Below are experts of layer 6 (counted from 0) of a mixture-of-experts language model. Rows are named router (the router's row for the expert), gate (a neuron's input weights, with its number), up (a neuron's input weights, with its number), down (a neuron's output weights, with its number) and show model dimensions 128-255. Each number is 128 + 32 x the weight over its row's rms, rounded and kept within 0 to 255.
Before each expert's rows: "mostly gets" lists some tokens that are sent to it at least half of the time; "comes after" lists some tokens at least twice as common just before its tokens as in all text. This comes from a sample of Wikipedia text that the model never trained on. Tokens count by the router's weight.

# expert 7
mostly gets: " member", " President", " player", " director", " members", " species"
comes after: " the", " a", " The", " an", " American", "The"
router [ 89 139 106  75 142 131  98 116 132 118 126 136 148 135 186  61 140 191 116  83 133 108 163 138 164 101  91 136  66 134 135 147 147 126  54 125 118  76 159  99  57  86 123 107 115 122  93 140 121 102  92 100 112 131 137 182 147 124  97 164 123  96  92 123 147 130 149 117 136 119  73 108  98 153 112 121 124 152  70 155 144 140 205 145 140 200 151  93 155 184 134 128 114 113 133  65  95 187 191 113 146 121  71 122 190  82 155 123  91 162 138 164 167 138 113  51 122 121 147  83 112 102 110 121 113 113 138 122]
gate0 [111 167 165 175  95 123  99 150 150 147 117  76 112 112 172 169  66 160 128  92 121  92 119  79 129 172 127 211 123 141 127 123 125 183  42 147 191 130 124 179 181 176 133 174 144 159 102  92 142  88 119 171 128  98 129  96 145 154 147 125 124 127 166 210 114 182 141 160 109 147 102 146 116 102 127  69 145  55 135 148  90  94 105  84 156  64 165 153 183 176 152  95 132  72 118 112  91 113 125 125 117 123 120 109  91 128 189  85 113 116 108 103 193 119  97 108 134  86  68 126 118 129 142  97  53 133 129  90]
up0 [119  45 163  61  96 124  93 148 144 140 146 103  80 113  98  94 161 135 120 154 166  84 121 186 180 170 117 111 132 108 159 141 144 145 150 117 171 149 136  95  90  90 142  80 115  59 114 156 128  73 161 119 125 176 132 167 104 140  49  71 133 180  83 134 148  95 151  98 116 187 115 150  83 178 121 131 161 134 127 137 136 166  85 114 158 164 120  95 155 124  98 115  75 162  65  97 150 126 161  77 144 130 146  82 163  60 151 103 150 153 122  77 127 118 161  83 178 187 109  97 130 109 107 202 142 100 140 151]
down0 [175 102 147 149  66 169 174 142  57 112  81 160 112  84 150  75 134 139  80 130 162 115 117  91 125 147 144 118  85  91 136  97  96 186 119 102 176 123 123  97 151  68  82  99 139 123 136 165 138 155 112 117 123  93  98 182 195 128 130 104  90 162 137 133 137 113 147 115 140 109  97 107 100  87 152 152 126 106 184 185  89  98 184  99 121 134 117 106 140  90 122 107 134 104 142 172  62 107 120  98 167 169 124 152 166 110 131 120 160 108 163 136 115 214  86 122 107  86 148 163 101 129 150 187 149 130 176  92]
gate1 [123 120 188 145 170 181 129 124 125  83 151 112 195 153 115 101 122 142 168 127 198 105 154 109 118 199 112 133  93 155 126  87 141 131 135  61 101 130 132 147 115 146 112 141  74 159  84 119  98 121 186 171 132 132 107 133  91  98  66 123 123 162 124 111 141 103 152  78 125  44 134 155  94 110  93  91 174 140 129 183 124 148 106 150 156 148 118 142 148  96 124 117  99 176 147 154 141 132 105 140 128 114  61 146 119 144 133 123 149 153 102  76 126 119 118 118 106 107 150 116 139  88  73 130 118 144 102 100]
up1 [119 126  62 104 112 104 127 110 146 138 164 151  83 113  98 129 149 120 175 186  72 159  88 143 123 117 119 116 127 149 152 167 113 150 169 125 148 150 116 118 132 141 149 121 113 109 164 109 115 115 116 128  80 136 161 113 176 161 148 173 123 133 162 150 106 162 119 167 115 143 116 144 210 173 128 101  91 153 143 128 115 116 132 140 116 131 149 158 171 164 141 119 155 108  96  83 117 127 104 124 118 120 122 123 111 180 109 149 130 132 140 162 105 104 133 171 126 140 162 132  87 137 116  82 156  69 209  72]
down1 [104 178 158 124 143 166 113 156 148 179 101  30  94 159 108 108 124 136 142 185 102 163 131 129 131  93 120 133 152 113  78 120  66 206 153 138  95 148 136 153 159 103 101 169 132 141 160 123 165 159  97  86 141 164 164 180 144 129 103 166 184 161 109 104 105  91 151 158 108 125 173  97 171 148 128 115 124  37 100 104 107  61 139 119 133 131 112 115 167 127 147 174 140 159 107 110 141  67  94 115 148 118 109 119 115 123 156 162 161 129  71  83 111 119 152 125 111 125 175 110 139 134 115  94 159 169 113 136]
gate2 [140 165 140 186 127 124 157  98 134 122 120 142 159 144 137 112 116 127  92 130 126 123 106 156 137 118  97 146 116 104  74 161 119 162 108  95 100  64 119 117 109  14 179 157 109 137  60 176 123  89  85 145 104 162  90 174 123 120  58 159 131 152  78 151  87 144 154 140 132 129 131  69  79 105  99 129  45 136 112 114 176  93 112 132 164 154 139 192 121 138 155 114 210  87 141  93 158  83 147  98 118 123 165 155 154 119 114 152 120 126 226 133 114 117 179 104 134 113 207 117 147 106 116  87 117 116 102 107]
up2 [162 127 124 173 142 119 120 160  97 104 145  92 117 142 122 111 156 156  90  85 149 129  76 148 112 151  64 147  93 165  97 131 159 199  59 112 113 117 134 103 120 134 217 177 224 136  90 138 103 100 130 106 149 103 199 113 120 138 153 137 149 157 108 134 185  97  75 121  95 139  97  93 142 123  69 127 150 144 142  79 154 132 130 115 159  99 135 124 130 153  66 188 197  69 129 120 191  45 161 161 129 184  98 175 150 106  98 158  72 133 153 132 149 126 134 153 120  73 141 118 140  85 101 122 111 141 110 129]
down2 [109 154 106 173  84  77 150  88 125 158 101 113  73 114  86 147 133 154 141 141 115 113 138 150 137 156 149 152 172  87 112  88 121 169 152 149 117 168 123 170 123 147  81 102  94 163 140 107 141 166 168 110 135  95 190 117  82 150  85  98 117 146 197 121 160 182 107 157 119  59 128 179 159 135 135 125 132 114  73  93 127 114 131 105  90 129 130 115 165 153 135 130 116 153 108  95 143 155 134 165 138 185 148  60 112 186 111 141 127 152 133 119  73  94 128 151  94 143  68 160 152 168 175 141 122 116 137 121]
gate3 [133  91 161 172 189 143  88 129  91  58 121 135 106 175 105 132 137  94 144  87 144 105 201 157 138 140 131 123 110 132 127 155  90  97 122 108 121  80 152  83 131 133 158 128  89 117 111 140 181 144 114 187  68 104 172 139  76 142 114 137 132 138 146 106 114 100 176 110 102 188 120 145  79 148 176 130 116 142 100 120 156 107 156 134 151 146 181 114 140 141 136 165  87 100  92 102 101  27 148 101 132  90 136  65  81 147 125 129 122 142 108  96 137 142 101 114 148 146 111 129 122 115 142 129 128 124 176 157]
up3 [143  84  73 116 153 182 158 126 107 102  66 219 139 167  75 141 198 109  64  80 119 111  96 127  89  91 124  83 156 121  93 153 134  95 118 117  96 148 131 110 125 131  96 143 155 102 135 186 145 159 119 146 124 155 119 111 160 152 158 160 127 177 122  84 131 120 111  95 115 159 135  97 154  73  67 124 137  94 115 117 190  89  88 147  75 145 169 137  98 159 153 125 112 177 123 103 138 129  83 114 179 137  66 116 152 138 140 133 117 157  99  93 150 170 156 165 101 141 104  98 120 155 163  97 116 178 121 178]
down3 [140 144 142  76 134 107 108  98  79 150 127  81 139 110 149 157  87  93  75 174 118  88 131 126 220 117 114 143 170  90 150 106 130 109 125  68  92 114 115  88 166 109 120  96 183 105 141 159 100 135  93 126 110 139 107  55 150 109 126 158 127 123 139 141  97 131 142 174 134 140  82  97 154 101 127 117 152 106  86  74 134  87 103 136 108  97  99  77 124 118  59 155 149 163 120 116 168 120 105 156 160 111 100 146 141  96 178 150 149 149  95 131 125 127  94  72 166  58 118 107 164 110 114 169  94 175 138 131]
gate4 [173 189  88 118 114 113 129 112 104  94 119 117 131 132 197 180 131 159 129 114  75 132 169 106 131  82 148  82 147 103  98 123 126  95 143 171 149  91 152  99 107 100 134  95 141  69  72 115 127 131 145 122 137 137 118 110 116 114 138 107 126 138  89 119 123  71 171 148 131 165  82 156 103 168 171 182 112 140  56 108 139 152  48 148 151 147 184 129 114 137 137  39 173 112 117 132 148 110 103 126 155 159 128 101 155 121 150  52 166 188  88 175 141 173 119 170 145 144  92 141 147 128 166 159 176 100 166 133]
up4 [120 150 181 109 163 103 105 145 131 133 128 124 153  79 108 111  84 104 142 123 134 176  86 166  79 174  83  99 154 174 154 164 126 146 117 127  93 196 123 211 133 124 172 138 137 159 101 166  92 102 132 122 134 108 153 104 121 144 181 119 181  68 172 125 126 185 103 138  94 119  84  93 177  77 116 148 138  81 122 113 169 169 114 116  90 128 132 142 177  92 117 190 116 136 147  79 122 125 134 188 148 105 103 157  89 109 146  99 160 150 136  68 140 122 177 140 117  50 160  92 149 103 141 179  66 140  92 125]
down4 [146 114 149  99  99 107 139 153 190  93 106 118 129 121 118 135 131 144  78 142 124 135 179 147 157 133  80 139  87 139  85 104 147 114 105 157  90 117 119 122 209 157 125 157 120 148  80 142 152  55 166 110 152 161 113 126  86 136 125 227 151 181 157 137  94 110  79 156 165 110 161 117 119 121  69  82 128 115  89  59 130  83 152 124 116 157 188 118 176 140 136 168 150 113 115  73 116 148  89 145 168 148 178 120 162 154 166 148  60 133  99 112 113 115 131  95  63 130 172 144  95 132 135 122  92 117 147 208]
gate5 [156 123 189 136 138 120 123 104 121  65 149 163 109 107  70 143 119 115  80 170 118 105  94 184 127  92 116 148 137  86 107 168 137 153 118  78 111 153 144 173 120 149 132  74 189 119  91 114 131 137 119 139 100 168  90 130 202 178 158 115 141 156 172 139 120 215 104 162 117  99  91 126 140 142 153 150 145 123 135 126  97 142 148 155  85 163 166 169 175  60 140  57 171 150  94 128 140 119 150  97 154 120 103 181 139 106 129 115 136 100 138 175 164 139 154 115 125 160  84 115 135 136  80 175 139 109 132 100]
up5 [100 123 121 181 177 121 158 115 105 111 162 121 148 156 128 121 136 149 176  82  92 134 129 169 142 124 129  93  79 123  93 143  94 149 108 127 159 143 114 129 158  83 137 166 124  95 166 133 124 130 154 159 168 202 113 163 120 141  86 131 111 108 129 140  83 178 128  88 132 127  97 154 136 149 160 129 134  77 119 155 179 175  97 120 126 140 132 123 131  69 130 120 131 149 121  75  93 166 199 116 106 136 107 107  91 154 168 144 123 168  84 155 105 104 113 157 145 165 131 170 135 124 121  91 124 125  75 131]
down5 [163  87 151 124 138 106 125  89 101 142 183 120  67 155  91 121  75 101  88  96 136 164 166 136 133  86  83 145 194 123 152 143 105 125 131 107 128 140 142 139 181 139 165 165 146 152 133 152 186 131  86 138  82 141 113 109 135 130 114 113 162 187 140 112 142 117  88 123 179  74 127 160 150  84 111  98  70 125 171 118  96  99 189 138 130 115  87  71 181 113 109 148 117 124 111 176 100 146  86 136 103 118 160 141 154 136 166 168  59 101  81 106 154 142 185 107 122 116 167 112 140 144 130 128 157 117 194 125]
gate6 [134 123 148  80  73 115 152 143 168  93  66  70 129 133 129  94 176 173  91 106 125 141 160 121  99  93 154  86 153 169  85  90 171  81 176 136 101 189 129 119 153  92 107  98  84  86 124 112  66  90 132 179 141 164  85 131  97 104  86  66 115 176 103  83 158  65 169 151 128 167 118 102 127 105 114 120  54 115 114 115 103  81 111 163 145 118 162 137  91 127 101 114  95 161 174 175 167 105 133 193  76 119 156  56  88 100 125 121 104 106 134 150 123 110 120 167 115 159 155 113 118 128  98 150 131  67  63  97]
up6 [116 139 157 102 176  96 143 117 129 153 164 143 158 169 177 151 108 119 141 132 118 146  78 146 169 184  89 161  82  84 193 166 163 130  52 159 181  78 129 209  70 127 152 114 136 131 187 105 161 191  73  92  77 144 131 125 156 170 130 149 149 103 148 187 108 106 105 124  90  95 139 162 194 115 181 161 184  81 155 128  57 122 130  90 132  49 112 119 161 109 162  94 105 131 191 166 103 131 140 117 175 158 161 184 125 105 110 117 153  61 148  89 131  83 177 142 159 131  78 152 131 159 124 122 126 150 173 107]
down6 [ 68 109 114 156  93 128 135 166  87 132 111 100 148 125 138  65  64 100 198 199 164  72  82 116 168 141  88 114 102  94 102 196 168 113 143 162 129 172 161 123 160  55  54 121 153 146  79  77 119 117 137 161 118  89 155 178  62 180 129 121 137 109 154 152 162 155 172  53 212  79 146 134 103 161 109 154 131 143 104 122 156 126 152 178  72  98 146 148 156  92 127 193 118 147 169 105 111 107 146 125 146  87 120 176 118 139 121 104  85  83 174 118 161 137 147 123 132 182 102 162 139 124 153 147 102 155 107 153]
gate7 [103 126 103 102 147 118 166  88 120 143 124 167 105 104  41  90 163 105 103 179 134 150  89 136 128 121  80 126 106  86 105 127  78  86  95 135 154 148 154 139 136  95 140 121 179 164 134 120 124 195 152  72 164 134 144 114 157 108 103  97 152  66 110 115 129 145  91 105  88 110 180 147 127 108 125 131 181 143 135 115 144 173 108 128 131  66 123 208 145 113 107 120 155 172 122 125 135 194 105  64 113 132 166 146 136 158 157 214 128 129  90 158 192 116 125 168  98 123 108 146 125 154  76  93 194 101  98  69]
up7 [181 113 151 122  95 152 114 154  93  87 111 119 131 143 175 167  87 159 146 114 143 107 158 140 136  98 155  87 183 155 158 119 189 141 121 166 108 156 100 123 117 149 121 119 131 149 132 120 163  55 101 152 109 125 158 131  82 149 153 168 120 148 136 149 171 135 184 152 159 153 105 108  83 246 158 149 151 132 118 128  91  74 149 158 115 166 116 101  74  83 175 142  95 159 126 127 102  85 105 147 141 148  77 104 124 161 118  81  97  97 161  65  86 114 152 145 105 155 176 138 166  70 176 177 105 149 122 155]
down7 [138 119 130 162 120 136 128  94 210 141 113 150 126  89 147 145 135 105 111 155 105 142 139 104 214 154 155 134 131 126 109  97 121 146 138 133 136 139 120 166 150 117 121 118 122 145  98 152 136 162 127  58 117 113 148 126 119 101 104 116 164  60 106 114  78 117 133 112 101  62 150 154 183  98 130 129 121 124  96 122  76  77  67 102 116 110 150 128 223 114 124 129 131 148 146 203 166 145 150  97 114 100 149  95 120 142  99 121 106 106 142  75  65 107 184 111 146 122 101 126  99 166 167 103 175 129 159 168]
gate8 [118  88 141 142 119  84 141 189 125 157 111 122 117 155 103 115 102 163  98 155  97 153 115  97 137 161  88  63 124 117 135 159 108  69 153 170  82 123 146 156 206  95 141 169 110 175 115 115  83 184 154 133 169 204 141 127 102  78 135 146 153 133 118 145  83  77 134 126 164 153 139 163 221 146 131 144  93 146 166 153  99 136 192  93  94  71 158 145 142 116 132 115 149 129 106 134 107 161 116 156 175 193  94 141 116 170 126 175 127  97 105 131 136 110 126 161 130 117 107 149 100 161 146 147 143  97 145 118]
up8 [143 133  91 134 100 142 128  29 188  57 220 104 180 108 117 106 115 121 150 134 111 108 128 108 108  97 156  75 134 129  76 126 126 119  90  61 110 128 149  88 111 142 137 101 116 100 154 127 182 133  94 116 131 161 161  72 160 134 153 169 160 147 136 120 110 160 163 129 137 155  94 162 128 135 149 147 125 116  83  70 135 161 182 155 125 113  72 132 116 118 150 110 115 142  78 146 128  87  95 170  64 116 134  98 126 132 166 167 111  93 119  58 126 158 142 142  75  84 123  97 151 151 150 131 138 104 139 105]
down8 [147 108 138 151 102 155 199 155 147 108 161 138 127 150 153 112 133 128  58  97 126 121 143 193 137  98 112  98 114  89 100  71 166  98 126 160 100 100 180  95 138 144 102 157 155 106 140 189 155 135 147  76 111 106 127 124 162 133 104 119 179 132 136 145 101 151 161 103 168 148 115 111  81 132  49 110 208 127 183 133 157  88 137 104 141 126 106 159 109 137 137  71 121 119 103 118  90 126 130 157 103 163 181 122 136  91 105 108  93 149  91 112 103 168  62 156 136 171 114 202 140  69  83 141 129 141 115  80]
gate9 [114  90 103  92  86 146  99  87 102  54  72 109 122 168 142  62  88 122  99 153 186 114 105 144 153 130  49  81 147 174  91 111 117 177 142  84  71 127 100 117 109 133 142 127 151 149  76  74 111  54 110 140 141 111 185  74 152 107 190 122 198 176 166  84 120 156 153  74 126 161 115 102 120  96 103  55 104 124 137 138 177 170 150 126 125 116 187  97 141 153 135 197  80 143 122 187 112 137 158 109 140 126 104  88 103 118 166 196 145 106 103 128 125 129 135 111 136  96 153 149 103 143 174 156 120 165 150 182]
up9 [114 115  86 114 114 139  98 133  82  51 102 110 186 142 101 113 164 155 127  98 170  94 135 143 132 139 165  68  94 166 149 124  99 204 148  86 130 109 117 109 103 112  89 175 120  66 119 128 131 129 123 170  94 151  84  88 100 144 116  49 169  85 122 132 103 120 101 110 127 161 114 105  96 121 109 154 122 169 105 129 179 126 106 102 149 163 132 155 125 141 158 165 119 140 151 172 121 145 176 218 142 156 123 119 161 148 160 152 121 123 123 183 169 136 166 126 110 172 169 168 126  94  97 224 137 129 116 115]
down9 [ 78 197  79 118 116 152  92 151  77 118 131  34 122 131 149  77 147 152 152 116 173  64 111 134 130 146 137 158  96 143 141 155 182 115 136 109 141 100 150 155 114 116  87 119 115 180 137  97 140 102 124 128 121 173 103 137 117 167 101 117 125 122 152 114 126 102 129 131 134 166  95  97 136 115 123  75 129 141 126 148 111 135 124  99 172 105  82 111 140 175 104 181  97 109 119 129 152  87 111 162 176 143  75 151  79 186 104 112 118 101 116 156 127 142 133 104  43 192 144 178 112 125  88 174 111 139 114 129]
gate10 [155 100 136 117 183 143  96 141  97 148 129 139 133 149 115 169 136 157 140 115 141 114 101 167  91 120 118 116 115 107 124 146 131 136  96 116 106  87 126 140 124 144  89 113 123  90 134 173 151 110 112 121  91 129 161 132 128 130 121 150  60 186 128 126 121  91 144 135 109  83 104 114  81 132 148 183 129  93 113  90 162 103 105 129 119  88  90  59 140 131 109  90 101 152 140 125 122 117 120 195 152  87 113 139 110 110 111 117 131 147 126  88 175 108 112 105 181 188 141 119  98  53 113 173 106 111 166 121]
up10 [108 125 118  97 111 135 199 175 105 136 133 139 132 148  87 131 154  93  98 142 123 107 139 111 149 133 149 134 109 143 108  87 148 143 178 117  96 167 108  85 130 120 112 123 131 118 109 131  84 170 130 162 107 218 156 172  69 110 107  75 134 111 126 158 125 108  90  54 124 141 227 121  95 130 158 122 101 107 111 132 100 158 108 152 136 140 194  79 137 144 146  92 138  96 101 127 144  96 134  58 161  94 139 115 120 129  86 127 178 138  87 144 137 190 142 155 132 119 141 150 151 142 178 107 141 123 157 176]
down10 [130 160 129 140 138 144 128 173 117 116  85  98 104  61 133 130 101  69 216 203  94 157  90 106 183 126  96 148  78  65 150 144 109 137 158 138 146  83 134 163 109 233 144 165 171 111 131 120 133 143 106 130 173 152 192 138 171 140 110  97 142  74 174  66 122 193 125 112  49 127 108  87 163 112 146 153 133 106 110 115 176  76 129 121 169 164 147 145 161 156 107 135 152 135 117 108 183 102 167 121 170 118 250 143 146 169 133 166 100 123 166  83 112 139 146  87 120  96 105 145 110 110 141 116 140 131 124 133]
gate11 [123 154 147 181 131 115 115 128 130 123 159 161 134 214 162 146  85 115 128 151  97  53 158 125 121 110 133 156 152 142 141  92 133 142 127 163 155  78 136 112 129 116  88 176 134 106  95 128 181 116 117 140  77  74 112 166 109 133 172 102 108 158 176 127  99 182 179 145 117 188  93 138 115  93  93 127  96  96  98 105 122 113 199 140  87 145 163 101 125  87 122  92 113 152 161  77 104 157 105 105 111 133 125  55 142 162 160 106  85 101 109 120 176 101 147 148 177 115 224 110 158  88 134 151 111 123 125 114]
up11 [143 167  97  88 128  91 132 139 104 115 136 125 143 139 140 140 168 107 100 109 178 116 170 112 139  80 202 123 114  76 154 106 128 193 119 147 139 114 121 122 124 196 176  49 142  55 104  80 117 132 158 117 103 160  70 119 159 194 130  41  80 123  81  54 105 134 101 145 146 115 107 128 109 111 112 108  33 140 135 145 194 120  45 143 160 119 148 120 136 157 141 100 161 120 110 151 114 129  66 151 136  87 133  78 109 122  54 156 130 155 156 158 112 130 141 144 141 112 116 197 107 133  94  85 109 119  77 132]
down11 [141 108  73 153 130 121 112 221 142  96 133  81 131 136 121 103 159 141 115 152 129 163 120  82 170  87 123 132 132  90  88 130 123 153 190 118 124 101 127 110 124 127  87 115  80  86 129 130 140 104 159 103 183 122 121 169 165 145  83 160 169 108 142 166 102  84 127 141 158  66  79 123 124 111 115 109  86 107  91 157 113 132  97  96 161  88 137 132 167 138 186 180  84 167 104 148 113 103 142 148 143 124 114 131 127 146 125 166 112 113  85 127 136 176 117 126 118 167 138 152 153 112 152 101 153 138 167 176]
gate12 [140 176 144 118 150 139  81  68 129 102 108 109 143 143 153  67 135 100 118 105  92 143 150 103 118  91 196 135 128  91  92 159 175 118 133 125 115 162 125 175 148  59 118 155  86 135 121 112 164 136 153  99 157 124 122 161 131 117  78 154  59 121 114  96  99 126 134 201  75 123  90 125 129  59 171 202 144 146 158 120 191 111 146 100  93 172 165 160 145  99 140 112 147 114 104 127  92  78 155  84 146 102 127 164  98 112 174 102 103  85  81 132 178 181  89 137 121 165 151 188 104  69 173 111 131  86  89 121]
up12 [136 180 151 116 149 109  66 120 125 127 137 133 127 133 176  64 138 135  90 115 106 102 220 152 110  78 178 125 155 146 104 130 159 170  99 164  96 127 127 121 142  51 160 125  74 124 153  91 166 114 175 118 146 151 131 182 149 153  85 142 102 131  70  70 120 125 105 166 104 140  63 116  87  60 136 172 162 163 162 140 171 126 158  96 110 156 140 156 145 103 111  90 153 120 126 133  89 159 168 111 131 139 114  98 129 107  99 134 150 139  81 159 189 145  73 107 116 143 161 114 106 104 176 124 131 133 158 106]
down12 [159 156 126  66 159 139 145 120 117  87 141 130 102 128 157 110 169  91 118 134 172 142  87 106 105 129 122 144  73  75  97 122  84 147 125  47 125 106 164 155 178 126 167  89 139 183   0 158  84 113 170 186 109 142 129 109 145  64 152 127 125 114 119 109 146 159  99 161 173 165 168 141 103 157  91 123 116 136 125 133  97 106 122 114 137 127 135  88  74 172 104 116  80 120 159 176 150 155  50 129  60 121  97 176 104  78 144 139 140 121 150 165 143 154 160  55  98 101 142  88 144 153 117 153 133 162 195  89]
gate13 [171 147 131 119 112  90 108 163 145 151 107 133 130 118 101 125 109  92 188 121 156 120 162 128 110 133 115 130 108 189 126 139  97 156 115 140 107 149 148 120 114 148 109 115 165 164 110  97 122 168 198  82 122 121 151 115 146 144 152  77 193 158  79 144 151 111 136 160 120 133 149 160 142 122  94 171 166 142 106 157 147  56 160  56  89 115 149 145 128 138 131 137  96 128  98 102 103  59 168 177 131 130  44  81 115 117  44 122 175 153 147 105  77 101 148 108 153 151 107  87 101 160 103 131 142 112  95 122]
up13 [ 92 132 146 163 153 157 163 136 163 165 127  98 145 197  78 130 149 156 132 185 138 136 103 119 157 102 108 176 102 148 153 162 191 125 136 135 103 123 177 133 125 169 122 115 168 132 111 162 117  96 164 114 217 117 132 139 144 135 117  88 150 104 149 147 109 111  78 157  91  84 150  79  87  81 163  56 154 152 123 154 139 142 138 124 180 174 104  92 103 139  99 170 117 176 134  66 152 128 205 125  39 124 106 159 158 155  95 181 156 125 119 149  67 128 125 139  82 124 164  95 134 168 145 134 159 115 103 144]
down13 [147  84 135 125 153 183 101 137 145  85 156 141 164  99 145 149 119 158 123 149 146 161 143 189 125 144  96 112  71 111  80 146 145 175  95 124 131 117 109 164 184 151  82 137 175 156  84  78 138 163  91 164 117 141 142 133 112 147  92 137  92 116 133 104 125  90 130 132 126  91 140 132  61  29 123 133  77 127 159 136 124 109 161 125  49 131 105 114  46 142 103 127  96 166 108 144 194 121 145 142 179 149  92 123 139 144  98  96 166 156 158 124 129 126 136 123 208 108 120  76 157  91 129 126 114 175 152 127]
gate14 [153 119 121 155 140 152 119 149  85 152 155 128 158 128  71 156 166 132 111 126 129 129  73 192 222 113 148 189 113 208 142 107 101 121 128 164 131  88 136 138 127 161 161 144 165  94  98 123 162 164 138 186 114 124  74  97 145  85 167  92  79 150 126 139  88 185 133 102  82 124 127 111 175 114 127 147 139 122 119  91 126 164 127 151 170  93 123 101  55  88 132 125 130 144  79 133  49 114 170  91  96 158 169  89 168 144 132 140 104 116 142 117 187  91 162 222 147 129 194  99 126 151 124 203 152 142 125  97]
up14 [151  96 123 101 102 124 101 152 149 129 124 158 170  92  56 142 158 100 159  99 132 112  99 136 116  55 124 183 169 113 127 154 128 106 131 152 130  97 126 133 118 125 132 112 116 133 190 146 131 101 181 144  90 147 113  99 144 155 170 103 126 156 168 121 146 133  62 148 154 114 120 120 192  48  73 115 136  94 159  94 162 174 163  79  97 114 154 170 139 148  91 108 152 127 152 140 131 122 126 115 165 204 122 120 113 151 102 210 109 130 171 137 155 130 158 192  98 108 108 136 107 109 162 132 130 131 107 139]
down14 [183  94  86 196 128 169 107 187 202  92 137 141 137 163 139 123 130 198 162 115 136 178 138 172  65 149 128 167  65 155 133 206 149 148 125 170 157  46 149 147 178  75 116 153 107 139 136 171 158  48  94 114 156 113 123 102 108 128 117 127 151 125 134 151  18 155 143 115 140 128 112  97  95  99 136 115 199 110 125 147 127 149 124  96 173 175 115 126  58 133  78 125 114 138 120 128 105  98 112 140 158  97 174 114 107 157 100 158 112 145 143 164  88 173  77 163 135 111 139 149 113  73 131 149  91 182 149  87]
gate15 [121 122 184 130 109 120  78 119 108 181  70 155 157 114  94  69 152  56 172 140 176 181 170 139 141 143  76  99 147  85  79 112 161 115 103 143 158 148 124 150 140 156  89 114 161 161 131  64  93 146 123 118 115  95 168 163 133 140 152 136 103 110 171 136 138 146 134 119  63 104 163 132  82 102 157  97  95  95  74  85 110 141 122 111  73 102 189  64  89 118 109 149 189 126  90  93 158 157 150  98  82 142 108 159 125 146 135 128 136 156  92  81  94  99 135 123 109 156 131  82 124 112 145 128 156 187  89 132]
up15 [172 123 110 159 119 150 132 191  88 200 136 161 168 133 161 137 165 170 122 124 144 153 155 179  59 141  98 149  53  82 123 157 107 163 139 137 109 136 116 138 140 169  72 135 145 114 121 127  97 170 131 139 145 116 131 139 169 118 174 198 215 158 119 164 109 110 133 152 182 181 169 180  94 104  54 140 162 110 133  93 125 189 102 133  85  79 166 188 165 146 100  99 136 150 174  96 107 108 146 137 109 149 180  63 120 150 141 150 111 164 153 114 142  83  94 125 146  81 123 150 109  91 130  88  96  88 102  71]
down15 [121 142  21 117  61  97 151 166  78 101 155 187  96 111 104 135 156  87 120 153 106 181 108 132 153 112 157  76  80 171  97 143 138 120 128 149 154 114  93 172 167 115  97  96  64 109 184 125 198 118 152 115 115 156 132 117 180 108  79  88 112  91 118 130  66  83 188 149 145 115 145 133 170  86 121 129 121 124  75 132 132  76 161 157 118 190 112 152 148 109 178  80 112 138 126 120 151 163 168 111 109 136  98 120 164 123 142  79 103 102 114 127 116 131 180 142  79 177 161 185 162 109 130 131 136  96  99 156]
gate16 [111 143  90 171 162 148 123 157  95  99 160 154 176 122 118 130 117 120 139  87  95  68 122 118  99 126 142 150 177  84 137 140 156 130  93  55 173  75 132 133 150  89 160 134 157 108  56 171  70 133 113 127 134  74 114 102 141 153  77 112 201 125  81 170 102 156 108 170 101  98 107 104 112 141 191 114 156 117  93  91 187 138 126 117  91 105  34 145  70 145 151 137 147  73 100 168 152 182 172 182  94 129 152 106 162 195 140  99 132 176 166 164 168 141 130 133 127 144 121 113  98 134 122 108 148 153  88 130]
up16 [159 145 138 132  99 125 141 179 141 145 142  97 169  79  99 137 110 105 130 112  89 115  78  92  98 155 162  89 124 148 168 121 103 135 100 131 168  97 115 130 131 156 184 113 194 119 137 160 107 151  22 153  95  99 136 130 111 136 147 115 146 147 128 146 115 118 143 125  99 114 178 203 116  90 143 117 139 148 154  93 118 108 104 118 135 145 126 165 149 131 169 174  96  96 118 176 144  87 146 152 134 162 132 163 152 180 155 125 110 105 128  49  91 101 137 138 215 139 101 133 107 186 103 106 180 102 119 137]
down16 [112 143 110  93  99 127 106 197 170 189 176  98 116 117 111 122 130 150 124  93  92 163 142 100 169 178 188  92 188 155 114 127  88 117 102  68  84 189 138 114 242 134 167 105 120 159 167  82 146 127 167 107 160 142 120 142 145 116 164 156 153 108 122 128  82  72 173 158 193 119 128 101  98 131 120 131 113 135  89 103 145  95 112 142 179 150 122 151 118 197 146 114  49 134 126 125 148 117  50 114  68 118 139 146 126  98 107 128  98 166  58 104 106  98  94 163 101 129 137 145 174  92 121  94 165 114 111 103]
gate17 [112 155 113  87 141 141 159  99 136 156 136 141 105 152 173 132 162 162 217 115  88  91 127 129 144  87 118 151 108 139 121 108 106 170 124  99 122 130 133  83 134 123 129 129  66 157  97 119 153  57 121 108 123 137 118 122 129 125 131 185 135 124 122 117 138 145  48 153  58 117 110 129 140 167 122 151 111 102 134  72 135 130 129  81 171 117 132 150 139 165 201  74 164  73 169 106 113 158 125 187 117 166 144 105 158 107 119 122 171 117 104 110 111 180  91 112  78  87  80 122 158 101 120 134 174 148  95 151]
up17 [128 137 202 138  76 129  95  74 109  81 147 148 145  94 116 116 100 111 165 106 134 140 121 136 197 136 146 163  85 207 181 133 155 143 117  93  79 104 169 110 118  66 125 134 153 132 108 143 108 123 112 157 123  83 124 170 112 128 104 134 176  92  92 115 106 148 194 139 102 153 157 114 145 138 123  57 159  88  72 121 159  71 186 108 112 165 127  98 121 116 117 124 126 162  96 116 137 154 162 154 151 114 168  91 156 164 137 118 139 110  94 148  23 178 139 102  95 129 136 110  94 132  66 110 110  79 103 118]
down17 [128  87 144 138 148 175 149 128 134 201 164 157 184 123 154 159 125 142 112  92  83  63 169  93  89 101 108 140 141  70 153 141 198 154 133  68  83  85 139 101 106 127 119 103 151 136 113   5 190 128 124  76 146  93 128  79 126 154 155 114 118 136 118 164 163 132 131 114 125 126  92 132 101 142 148 115 156 128 204 153 140 109 120 214 108  75 115 152 122  91 157 117 187 133  75  76 135 119 145 137 103 132 140 134  89 170 126  73 165 188 145 119  88  92  76 125 165 123 156 138 167 207 154 138 104  79 146 166]